Experts of a small language model: 80 experts in each of 7 layers, a softmax router.
Below are experts of layer 4 (counted from 0) of a mixture-of-experts language model. Rows are named router (the router's row for the expert), down (a neuron's output weights, with its number) and show model dimensions 160-199. Each number is 500 + 40 x the weight over its row's rms, rounded and kept within 0 to 999. Numbers have three digits each.
Before each expert's rows: "comes before" lists some tokens at least twice as common just after its tokens as in all text. This comes from a sample of Wikipedia text that the model never trained on. Tokens count by the router's weight.

# expert 13
comes before: "\n", "\n\n", " |", "′", "andidate | Votes |", " | — |"
router:518487503509471458534508515584466470492514476529532488493516470480465517488497470465547508543544520450532483489440518491
down0:517421466474476458508436475482439519454533489522429534511437486505532467468578565444449507464438468470502512539468533439
down1:540493447553486578542561504535545492430510504488449499540511559456455496518501471507444501513535520419498508505487523614
down2:472519485521442522461467531459483499419480473436559528469478528488569607469474511484493545505486467523437556492496584468
down3:497553541528480493503523493534481559461551512533490495497544548477543578524375441507475467529500499480487452553507490551
down4:506618546493493553496506488490550465413453505595447500494576422478458426453567541530488447603484520544485467487576511522
down5:518552548475506437504504491493473435486476493484452491505523573499514507463491512473460514463506482518464512438535433492
down6:468524492447535493506541450582515523605548414464479513567488573491563544462445584521534483454464452467516473568471507538
down7:519530500454556490410477506534444574511485501524549491496437473534462530554463517571457464508569519417490483434479459452
down8:516534530479490481551563526530482513471498523526500498465518510528547496499475461469505449500521504464501537458512436547
down9:545551488443507489429500489491548536508538538517523527486498504573499494517527488459471501433508510500528486439547482513

# expert 42
comes before: "2", "1", ", ", "013", "016", "018"
router:493498422563466443427457556436494454399520491519539482548496477538492489586511492443461522563468449494503520513564495486
down0:449505496596487578585444535540505549493512498593500483486480530487551463540473480551516539450477539560522522463460504462
down1:530540477570580511506508463490540557437517549496528553442498538431569514489548554544513527432467523474523556475506494485
down2:515523402454451559526460482506452547499454451444492453559467462410443470478467539484444547524497488472555506480545416459
down3:461476552496482436475519500500551518524474487461457499481412560446468527522463461497512484571493455437541439567488478486
down4:463442470528450497558407442541476513512546548505528561500489577499473501552446570546440447494567515472576526467526465478
down5:540576541403554484548442480486526497495542514408446485485486457460552464445541458461458508542510519510515545510495481465
down6:501554530529473495560551518474457463455555452528506541545524496498469527520483481482479542471515559459572598463464492529
down7:487517508558458526452469497466510505442496522502493522470455475478549467454536464516481463430582494549511459499514545554
down8:437507470490482519453498553543509522499467525466452497434419509482514510520487501439490535499430492495522529537538409557
down9:474503515426534416556422492473537446470458453522536538496505501501531492585540531486462469477539526507507487492484466472

# expert 58
comes before: "| ", "-", "|", "- ", ": ", "|  |"
router:501464427571508513487560588446483509534452545461460554417494481540523468484530511425505480475549506502476566432535498578
down0:536463505447508481494491462527462442492481489493505536556448519446544574436484515471458434522493467519480477475471488538
down1:479433445531490491504505492532551588508567461555502583551570449502451514458526533466489459493540457521474455488485513507
down2:461492522471475440577486500544570511483529462510526493472553474514492611465470525450477485520485489531474549481451549546
down3:454508537433463469501475506458600538536570480428472478387453504449455474530475509483466439564504563540480453523468486554
down4:547525467431444498564482489507501493546507498551545467521510424436490457598529512511495539488476545527580533461518399477
down5:459515527474531515513463517514453468517520520471525473527395509549489466478508519554476481522526496498549551503492520517
down6:537526450467534547471542477452572479453531491494617561502434491552537526411520515508546429434470567537505442504511467526
down7:416555510486505542532523537548527566504599550514579497482542543517460508447566467424527504507516487550528496503467478509
down8:556490570518520559460491503529456494546495448547480458471510500514468523461502522450439471503474532464493462471518532540
down9:481474552477474462518493513556533461574583520475459547507443457478527472527421470513472512414489512557465469503494476506

# expert 0
comes before: ".", ", ", ", the", ",", ", he", ")"
router:519549464527519459489460558475494435534430476536507507513506455459469523605489534434491473453486545563464543573498535457
down0:541483492463506559545461471482469493553477439568557447482544541464522518519537470537504531506506517510548544504544499526
down1:523450478471564569495507487490492510493509477524442459427480539469481588462521513516500490496523412500512534471537469518
down2:465602550520580482446518517502559517512486467422496487424456495486454485572479439509563529528542520525513498506445436506
down3:458563513504452505555525470434515565486511487475512489476507444495458508516582522426416512574497512553587483507530443426
down4:499511500435463554548518577486527448492516498499482492456457438470537535491528514417421503580505575503549482597413519528
down5:525543542513440455535477534459565499545481460468443494544434491530516479570535457463498479467467500499503522513526524465
down6:510505493491516469505526526531442476517432517419502448509474465544515469543441562514548476389483485459486526491519491540
down7:441532519476503435493531522515482463474479498472517467470444507561498505414471505488471524461451477511532460513490565560
down8:444545524504522486497484477502472546497435496525500431462421572410499515509458521517390500421454456506602468528480509499
down9:498500479490634533515548531483529423560467547489446508494497491476431485506532501460456567458495485489519463485500421538

# expert 21
comes before: "ed", "ing", "ed by", "ed the", "ed to", "ing the"
router:562522484480489518492534482510470507532524474442544462461495524516508510480523510531528555486474480549464471487494471514
down0:486472528496532435514479523485492439512484569566444534532431479529446472448457535477427536476573455578487444553493583521
down1:490464506511482530510474541491396554550503465500424449481412454460469547515544521518487578537432503516500485534515503516
down2:512460511530427458513479474520464532474524545465525472548520523423505519486528530527458426442520433514544589488443544512
down3:513475499475566507548551445565484421496513518538510518493435430461571521514537520483546516459473469398488485535470545484
down4:520529499442550520600538521520469471523527472526555464488526464507506468515486481498531527394423527442478573485438482591
down5:526464509480472444565480469560473472554557542525459557481599481488440465488508551478497516449469505498465493466493477523
down6:533470500507537500483470493478470556502508478497435474565456530450562562514421482545473544481543496530535491558495458421
down7:510468470561534582456487504509451483479501542517476478513488510514510446430555511497445511491473485475509462547491594556
down8:527460497505518448513454469534522528433469520502451506435426487478519484501561529418560507508513498505555422445490620506
down9:456478506510516465492538608470446488506445478524490442518494562529490520481534389521482400566435540510491493426468560517

# expert 16
comes before: "\n", " |", " (", " | ", ".", ","
router:467569437510503486482532554546501506496534479507501526494493487514542453595542471482509492459518528478410545475503502477
down0:526512499426559506528473496551463420520451499533472418500534484512501511499499530513475456484529519454461540504519489426
down1:442409508473524417488484510507550527475522500597499445413551497518432436535510526491467502468518466480542518487475548425
down2:475450521518491505490499455536503484474414483515553543487556535511380498535439478507471583513528464447540471400547486457
down3:525447578504567538511541511501398453499515433451576512550462496522465516525497516523570490448514484499474533517537545513
down4:558525488533509459524445536519516525469540540494460458438479415554465443502509515493515531439548512525520458607508495522
down5:471496446506557475544464544443489468523455494469512535517521497469570526537499456455550493512498544498492560526564465526
down6:534478555441508501571473500442441533477512442464526542438481468482533471454530486581491485500556507477436579540489487509
down7:349515516447557474444513474502456488520481464512532498524500543531525498477444518516524468502474422443504463513483507518
down8:510448473421413475550445510475480483504558484509462521535471537510473534453514473550522556507407514486552485488583531515
down9:429499552544506498487542475466458513519417494499501574523473463489489509459481435509544472522505566481512454477474525523

# expert 62
comes before: "\n", "\n\n", "==", " ==", "===", "s=="
router:513544543493552516476490484501514566571530471525479454483507537536509490504538526461436431503425496505502497410442524490
down0:545485525543446457535465494479553506518514483501530513516472497512554428481557463505461509523596418495475555578568514417
down1:505536573492410520465513457522460525503459428544487482387455516446496545563477539532440560482496482463500475488544491510
down2:438496482556467552478514474448492485553545544531508513517541399449510532495504470462478457473551492555509523531474457550
down3:542452497470528559500445518531506453401480480466576520479439485560539596484471495527437511455560427515442551462571409440
down4:533483549443563466509513500531518499496519555499485443536423572517524558493478521475508495473454513516513488490497491511
down5:516543427455602517545502524506444432596497454517464457505525494451436491515553453495524514450499562440493461473474563460
down6:480513545465457561448481472525482476521499441525486487442483459534476536583482519505455487517547470423491450539524536468
down7:529509505531481468560531529515497477478437482555537479511528515507477462486534553445498493559568532533466468538610452440
down8:569557527455459462445534442529504507507514519550472447541489516489499437566518533535521578465447501531496493505489483484
down9:531548542553514512508480507417487474428432454504436473449443499491523462517535476458467483454410580483508496534460512572

# expert 52
comes before: "| ", "|", "-", "- ", "|  |", "  -"
router:430445431542502509506483541465504507487451545507567516411531517517501456484509521518406517564489535506500565418513455541
down0:522448543533455518525452538540542443496507502496509511595534482523497465516528516505502456476480528473499534510574518450
down1:511455448471505509492593525503495507509532485497506521536547500580448461518474536474475462492457499582500555489559598561
down2:527522524606550517508415482397522485510469536451487470437504481472579500446511510486472586487440528558464496530458488507
down3:490506525514416452519517487535535470503467533509501466548546510554459498486494456476526496462476494503520460511539548510
down4:556487555465467453554431482533516542483525505521522518472451460506402504567474422447526482543513480436527435564497477501
down5:564447511448418496554526532544427508504529527516444542473493501492529539496529572462513514491461554546497488530539524488
down6:470480458533476498475482482513488528528506486417529509442511478521508503543469469472506508461495497435427521428504537512
down7:490471508585469487518533471464420521564480491555560498508528466477501458463437502498462584579476525478595541525535488532
down8:465447509522498558554547549463530516480501526520538469442424437493541541475532476415539490590557480505508528551497519523
down9:514482507502484445536529485480489471487554542490435440551481588484465517500479499554442489574434594570540555496555468532

# expert 17
comes before: " | ", ".", ",", " |", "; ", "–"
router:491540438503481503527483496507507465496539443496457579481496506497479554482440549511544531424505576514553462506507495444
down0:503538559449517483501452519489561532442521549471439557541480503454541492509511398500489440533598502555605510436505473512
down1:494445473490481501534454558479556527509518538509475514547552555551450497514567465378482601569504509457534536469525497517
down2:517500489491476554474515561412481532405530484531517480558514559470492392491463534430461462515546559432491461561446475424
down3:500505571450574436466532433484497492536561493517520548452500553481484491468473474555483465499437432491511491506409496560
down4:479507503505461502541576453525527422457415436501475550528480549475527549520432469492474444514561494550556456454492546461
down5:510497526483545470479424508462501462508516476477462542535516485496414508463505510444557492523526531449561499479501539583
down6:544490543471501458554493497526508444585535496549385447589563479490508520423456515483492535495482502494536528571464518515
down7:491480443473614515480444451514454516545472494520558533588576507432533499583494466489487471478513471490473568465482557503
down8:541466494540487466546471488421439481513402508557561559483507496547549586550512544460506464499501523541536499513465469444
down9:443540590509449487476506424445543498519500422532491487557441522467500547535335459509524501501540504520499526403506466532

# expert 41
comes before: "\n\n", " The", " He", " In ", " In", " |"
router:551564480518472523508505444468539536521549457514614502539531459461488505473543469567536514535413530512515490463579507432
down0:456464546524451532537516501475422459508538558516453495458548430475490586461498474462488492484498531455509476501590512478
down1:520572453522475548457450462478449505574497445378480476476446482545575560510466542513522484438514482511546423477476514534
down2:573473467538536500621579491522524443532442511451519445566524525469528531462493446590442530543497514469523472459534523482
down3:466486525553516520557429510580483488473496524511468507474542476506512477467483471476545438473569540517523536512529429540
down4:546519520574541525496517451505521518462499557489480485519539410406480501567550586505499537560553478536565516472547480461
down5:558491466512573545510531546490495495495510468464493497479493552449532544533511555435496470494400510504493512520572477556
down6:537518459499480509472510504518445515501539529462562467446540473516438511497474531488516508478507576520571515504442508466
down7:469479506519504423519584531519497416517455505471531493513552406499534464567608572508449464450480532563494481481555486543
down8:523572492506525544452476550471460510581511522483525450505529453534533502502533432474558492514489556548522482469462469483
down9:384474465504522527519463459558473535554437524511517505530537464476528480623543469494538477511477476572423403519438539535

# expert 49
comes before: "–", "=", ")", " |", "\n", "2"
router:526507480539522414507434478492599463510482488449548494509482454497516486489500495407448467508438490559462497510534533454
down0:566478512512486457514502513532518468520582503461593490473503526494495562467522492453559534471438497489532557484534525539
down1:487423483493519483473486522523530554559468477466511468524473517489543562548491515539531494544490537534501490530556485444
down2:478601516492472517519486560611494511501531533526504520510457500456467453464551466497566500486518502476500446525502498445
down3:474501525507463518522542515553492484508515559488474502435491597495594472507497492555499452437487461487450556482507502481
down4:472550436450466521525518503550544468582476545577512482474579468520553501476439522562549528532499528447502537454509433532
down5:562485433482470478469494524440457473474479508443452532478551579510515602546532496478488555530500419531548521493530550436
down6:551444541535511475498432504527482524471487572569565499513551504544472435518498502479486451551503470542530475496511496557
down7:533439447455512469542514539508502618517497455585511436467557406461548504471516518502548466468509453452498473547469490508
down8:584544501509534552485464491543505522468431544559529503501494560479584512423542476544488477530478481445489477565462517487
down9:542605471465510464523535508458529460434549523454493593516503468472508518485569505555499543486549471517540473522566482480

# expert 55
comes before: "\n", "\n\n", " |", " x", " Clay", " Report"
router:426533448473548528487551429531480427494459497479505508404576526459520528486520509536514514527463476578520544459449458486
down0:467489493507535421535522505547574410536500544465582499541496491506550494520476474482535432542464493517497582452596480556
down1:513512491508484454420497513425488505463499481515507476531546524468454519518461479549515455491427482539583572523553494451
down2:525465521539480517477541470512490416520510510511481477548453451453560478521522457503462482456474490526545434554463462555
down3:467492511478503478497559547415526506472501488511529553542502510520478473500506609480491462434467501454465481454497581478
down4:532520551526473502459461512490455412465529495502517557505477516497479481458538543532500531424459489494469525591485454582
down5:539594496506518440408510527577485440514441549434437479552521483485497501519506459461497385482476458532468497511510504552
down6:485507557496552540466510559441478532450554513493563478530555514547508458535521525473455430554484473493521585440542499532
down7:479486485500461462562467487476484457486615455551526524501467485584575494414512479560539510490540503517476464531489532470
down8:478520507473489518481445567531506511472495460501466557498507443590479473560526512442449483490507491500499503415552507532
down9:534433469442532503538524493496527473449455561515536465526544543464512462501487520535490517535582493543442473537498476510

# expert 48
comes before: "1", "2", "\\", "0", " \\", "$"
router:477498548457501517420521528510468511508504499450498488479465553453541491506549487539496455497529502455522465465479500494
down0:489526480490464536521472545523538523533507555536495472494590503559535482489491531512508503520403535466489463498517511517
down1:532481462484543442567553509544536521506481464535488522444458551464516469488470479468505547509516451534502598545503461504
down2:589525460513463419471541510476499541482422563478507508417478451528521458599540492477437424522562508481597455493520380416
down3:423519472557541582513464449558539465458446573398485499457510462490482514542479494513543483546532514512457505584534521566
down4:493474475536493492486500496471477481506491506526506468473532460486438459516593508448518533431551526456494506460506502520
down5:497425529505507576498474471523496481510487511518565536474490506509522486516497598498508528482422499506492501496558527442
down6:483574498549529508544472491529548525462510498505460508513525536510485494618440565501442424453504573522533519499512495400
down7:504390480450527472498473561443464500494572516492526490493477556521515540495516523534495539529456549438531512470475448492
down8:519448407491461444470502514478507482531578531558456527421508444474556482510494538429506462462490555505513506466499517506
down9:530432515456433524477473473607482481546587492491516524485465565456552474513445465453486548516499488475545463487477481518

# expert 10
comes before: "0", "1", "2", "3", "4", "5"
router:512480463525554513469515524448494547538510582489473458454553496492550420523543490495507543485516518499486469532566396490
down0:527557499541535526477480500448485462481508538485524473540470451504540439465492498448495525474521501493562418563512402517
down1:552508511503507510504564563501478518499549522499521508485492422513463463541484520568518528501484469496554539531477469484
down2:500433452536416519476458516528503481527469468473504434590492575427542454506491521549500454533463480528511487530519497517
down3:513420528510441528497479486572486561499472476552493498535454550489480464459514421508458461550550449554586506450467436550
down4:553539468488510493468466470462480448516439409509492523442455517472524558448503507448496483529543546485547484457548507504
down5:468484533510525537502540482533565448526532462570529566574557474409517438538517473475494515532530398496549509496452467526
down6:467471535614464477546534521496498445524430485515482454499498526539499508505504456525437532531531460492530531607506525540
down7:491453421499476516504429491490486523501456521512503450524477535506418561532503492517527513548536543486503440531526456449
down8:532572489451485432525538557535482570522532460495476519523481443505457450523452457491444450454468429515479533452505484451
down9:542521637515481494527523460492476560505500624484490440442513546488553521547478440501492568496489489476468461463481503540

# expert 53
comes before: "1", "2", " by", " in ", " with", " to"
router:448548485526492528415433509496482457504601531460494496358557437513575484660505494455537527495526498496504480553554497481
down0:486465500472540467500559515469521439598499514506517505546453556560433465538454522453431450487478513553452454577517537489
down1:516463481426519484505483483603494504515481513494533535457502452464486447530514512573557565524464578541490484539608469443
down2:466473447453504417422515521405549489555529459508437502514466519540475523481492481555555508498549371570462492516494495448
down3:499491517450503584462462494502461529467504468509533534483543515555493515506496526514523479558494510461547537406546466494
down4:529486525521503491470512549478496527554512456513514540494519515446504494464475461517455452466521516446533404483495439480
down5:459600480495510516546543515509489504514443484512472500499445467584574563480488574437478492489480486424530532495489494499
down6:496525603432502456527615459517468538481555451505477451491516443482533518468483540491480490492532464455499543475479496447
down7:445551548484492506540481495474457475435481383472489551474502465516582480452465450558520464467504474513520526425517507541
down8:505520487543458482548504528526552522506505457566485519590472458514476493504560482576416452590552460479458430581505461595
down9:539468468495488451475407434478519499442522482568466569521518478546464556555517504490519500504474500517533501574459553475

# expert 47
comes before: " | ", "–", ".", " |", ", ", "th"
router:489548493550426487504405469485457497412505464442491529508498525571482469493467565458454489501494556477460443524480504494
down0:567463553491558514518454517511477504545443439443457423528488461517527509520472501450529505491534563476511534506433529418
down1:505527431499504535502522480482512452461489521474504531474451472509495431483561548547509559392480515456490463502445567458
down2:544479521509508566535541426495377500572449506473473544479533449526449492461472465593493450500462478480525500541439475505
down3:542578465452495457479426527574458460506489547553508522507502495463549475418507512517544519536516470431532462511529489504
down4:527522566474464446537494583466493505523505422452485479489476488505514535463444481539483455503474494459457515479469512436
down5:474459571441497495518500521502488518553567445464519506467486541508486498471573522514528512522447531453526507549511543468
down6:470567521559472426522519514466520552575454470512497419583505508538529509501481583522441518514540473512480582470560456468
down7:475516561501521503478535527595554432468546519497425511489578524493467513552468509465509568502549438559523530484562472523
down8:511532483490562484530519440514550556423469497439509464511488559492560473518479506565490476487513468558451502483479523562
down9:525472607415536481492435509453468501536528486458516439469534504488511521535529435417498480473498508540523488498466491455

# expert 79
comes before: "\n\n", "\n", " are", " and", " were", " in"
router:520493499500500527489527432515500458558543565518517597439408472467453570496490497484435423525502444479493436473434483481
down0:508459545453548433467476491528519515496567540505560501481484532514484502464510514495530509547502463528576480580472528603
down1:472497533486422449491519491434632524447530561493508483466515478599485454453467500562515484514540531500500496447482531495
down2:518577439524514513452464462510523480510436574530484550458514535519541509453555443507512570518459509575507518504412519542
down3:476445422396478508479483518474489525534492471471512486455545468493489507506600516492455510531518519420568584451458493431
down4:482468563546490521472498451495452550495462429523537515497453528489522539565479513499521460477502535496572516429512544560
down5:515420454487507488551468472506479578495503519523454527537566485508579505534494493550482487527554493462472474455477547464
down6:482495447550549497505560450508558483471454517505536489537523465561519525422480530538504473480536512526560478510464519558
down7:543490526494457474507484495493506490493451438494523495498540452511512552411560521541452510527503450490424536457512481476
down8:478503510543536501448607579502560491549540535508437482480452510471543450468596521522472501505465474550552550476436552454
down9:513534481527522537484489505490521486529521535461459539500483521419432503520517549458452405546566504494421528488397544443

# expert 4
comes before: "–", ".", "ated", "ate", ":", ","
router:539447502508450393496477482489486488476523494471499486493489449407482479494386509469574529518537468484528459492507491458
down0:456509536484519611563454538558494523529441496530487495570442519545501438454560420485461468494450485457535483570453450508
down1:443528486514504533492494480473587547474554559502422499506459573507540482503546449523514435550458514555567533433475486529
down2:512436508523528506500552524483495435474521510537533482507532534431572479551559520459499452515572463510527469472482516535
down3:451418497418615486486466497415504482521476447526550433495445576501488488443510527481474503533501473513543515516448603443
down4:508549494500520461436469500506462557464552558509499489534480506487485464447485453533575480524568482393539505480487441485
down5:438540425581462570453510507516488447449515487511490502537532495530447543451486545517459561484481575478464531513441489515
down6:494493499480475533506624493446505492495519493532506463557517475523497417493385502443435582521482498524562483576459437508
down7:547518425524520544509540531476451549518517571507466481574486423480531521490574510519479441525454461471518516486481501463
down8:509416535596486488513493509566444552492535514427580538497520486538497538458559591498393522484480507464479561500465505586
down9:497534510458535483529594533534475474510468538479440527532466526525541537473495483448480501493538446520546456450479528501

# expert 59
comes before: "1", "2", "3", "4", "6", "5"
router:559477533525462502432538455473464519527507507490439477503531525576541457528533528449484526499528563445493488472548516472
down0:501480580601558457507477522532481502552520550464393510455551500510500471537528520482493527501520467430533517416484482468
down1:464526475505558537486504547482505461554502593480458446550436563464451490460452501454538502487411520495538481491534512501
down2:491472496476457472451559547509472469426566493511482506490529459434505525491491478495461495471446477480488544542467517463
down3:514488474535474604512472497473543498591485560433463502471479448465505460540517488506488516567475584546494571481503431510
down4:455533515545494578552523487521549469505521473507555465490467476493474529520448506551505543415477429467477470521447519480
down5:511520502515429492531456518496469469448498579459453504473515524470543453435510466465469543538488472483527449528535524450
down6:489519557453364513563555536524502448512539554488444482544472478500517501494464541510528569444490517460506447520532512460
down7:494478491560474420540510573496527486504423521535494542472530540497467490392446550473464463502443482441468595477519495498
down8:459581430533513469542496518458545407496480511496477504496528470548491466425508552518482487524523509486562465467551553474
down9:547432450541475512524462527475525493523523496517450492442510483476417527421508549453484522485524458527530537490435528512

# expert 51
comes before: "\n\n", " The", " He", " In ", " In", " This"
router:508468429479533462575532543475551546466537531509486456551452512514543481474508501468534596527529468525513501546581474519
down0:553407512508499501491419481476499377512440398479503515476510563525493505571487503508512524525414480595470535543490515520
down1:488468512515481489520513552481457506545447514475452516456478477553529512576546472488498543487485533476484495434488537476
down2:511478466494559445510496523531523473419566546497553466478473500515556529458415512409492493505527456506498469505518517424
down3:474493457512544561454480508497493532489474412546520496495465473467496449446479466502510489449458528518487501519434490492
down4:507466545438524512486559496506488479519531531528476522496486436516526408542529505539529427512418512468428479511493480497
down5:489434434485502473526469541529507518488520466446470495499581517463523462503557545536509494444457425495515453522471502439
down6:505588490517533498528485528510498455528504504492564482523523501481539530486466467552600513520483491530488450487468527527
down7:456517497492474444442503511482537457518451492473474475513489523513450535541560406500551497549515526441465499552513496423
down8:507466522538450476515528429510423485533550494472509601454525512505436535436501517449475516481544471514503511506467539501
down9:501534522536533518539538441497496527454533526536507528475464536535480509434427499558486516547508483574489476473455504560

# expert 34
comes before: "\n", " |", ")", "–", " | ", " | S"
router:428599479528542491495496438508515496475455529514555504476544549466474471510472453485570536540482487482523505487529551492
down0:460504546516496439488532526491485505504436495451503550528551481485482458512501568535594498505451471545532549497512457468
down1:430505440552498472511457480440461485495480420517507458516478531526505549506569546502496471478499499416566555480513514526
down2:593510488540440568528486539528502488496534483473481523497494493557444495549516511466564485494552512474485527506553540475
down3:587490524474495470539463504492449568478506480514486561480511544505449495517562529522462512573550472515485576514562471459
down4:570511515592503428468503447571477445555503477546449550535438488480499560585556517439507529493468525491546393518520511506
down5:516492631498476461468499519450557518525444447489516441491448541433476529494469563557537498525493488545505528472565492462
down6:530509481502554427535501466444453513529451469556459477531481506562512516543488426546442532479521486520486571479459480521
down7:407461549439501445426560461507496427489507512468491517483517507493511485555547474482536460476442478476522567547487550468
down8:463518477510461469499533471439525496443490492535447512486507548485470499496509517468550489500428459528514418512579531536
down9:533558551486534512535574518506515493549503505545493373546531493488418464498433470489525441501490515461507432514481479517

# expert 12
comes before: " | ", ".", " |", ",", "–", "°"
router:454539457466472556511464547467492463532504463506493519449489517521513485513470548539534473511486559485546428513523503490
down0:560474466494486581458436504536514484427521522560487430481477557478517436496477517582568538491439450410504478529533447455
down1:532532514538499541559502476481543529497491460526536453425556403594472515454502443525545536480454558522504522509438487487
down2:522473500491527520522489533522484570487529499443475514517476532559534461480438529443512519488530475456537540581504591514
down3:507471469472504493427546483525528490484506492457543502425427526499524471521564596501528445510471522463462524457519442519
down4:573536431457567473490454483460456535518412431541514541550551537447561481466543471447514538530491460488552493533494466512
down5:527497522487499514433468514459502511458502519482509491587485470467453466513504473466477543496506487532495501486516514488
down6:504499527541517460484553550480470519457455410483535532573543478511424491464501537538553536533608505525540475516509483557
down7:561522443506535424424464468442419533499465497440499492501474487500493524551463412462485466532588544482476571533544556477
down8:457472527534482531474489515542509467503532502495474508554500492571544546519552508495424527541548485459495576558523487525
down9:499415415480446479492529510587458504522600507538473472490520588461550545466482463519497538561509583492450533488473483526

# expert 28
comes before: "1", "2", "3", "0", "4", "5"
router:506479494528471526536537515492502476521545521489461433496483453581528515477533491456517558494461573440508529481525565505
down0:474496532466441499505506460534536484475499492469489531541415457499481520520487458485513440444504486520555415439502436509
down1:512440532443453456534449486513440453545450456482423531490547501481481487551547488490460495503548483453508510528498504466
down2:541429514568466462534537472519496466474454453460556578486439490441419481501506503529523461520570491482486504550484459560
down3:454488529486499502461492468512550445466491520522480479534527527510519477480455497582496529594462424539519467526400486484
down4:521519474481593475468556560556512563562426523519448540563538515468585539464487536539466530408482526566543548443500457443
down5:528397512465535462476501530529465555508559512467525460477555491517496507446470443521499507479471566536540576530531447518
down6:546488492517488541547448570485460481535510433548488499560451540513426483478501527491535490487463429558479454508449430488
down7:490483515419473517472446432464427516454508442542513488485494523489519462453462458522486461516483506473459459451547614497
down8:493507541520519565466486427459499458479482474473481360522445514445426472575430490510512497541450542454483546508514506534
down9:508479463551482473493399565492547494496506488515538466496487403447539514566503519476482526500476487537507512424499487451

# expert 57
comes before: "\n\n", " The", " He", "\"", " In ", " In"
router:569496437508486420478500491524444476511486459586563531546456443503467528500458435487513552513439536556475442538502542440
down0:525531474435472432524501517468523510484485477503557521509493441492506441500461484423534545610511483427521517468521449477
down1:470466517505512538502468473521423536509539576548481481428472488437491535453506449499522504475488517502480523501512503527
down2:503539543591559452514571540513515471413528557486562553427540439543454528533448562454426455484495597482499512468515533514
down3:547557488513458499415496468501529493539491573528546492479520513444543515550512570525501477538485489549460526490440476444
down4:534512483491424496478529498527547526520530485474560435521535458505470555471527471425493491461515540540441516594549503569
down5:471502444459430541524555555469458492479506483464463524452501505387448481501525539422526409507586452479554529537550545505
down6:473466448462485518458561467521520476507484484473503557456478558456558505595550558470512508495471558476439513498459502517
down7:513466551447477491510467491496546469503546455579504510543441476503479490537493483504558464556495514504520580522451557444
down8:517479417463538533488495533524459472484477491446434420570472502531530544485508505479516464540518559455512569510492477529
down9:513541444542517588443468470474495495495464502552562519504550432494403462553521507552457480467479532548520513479555487474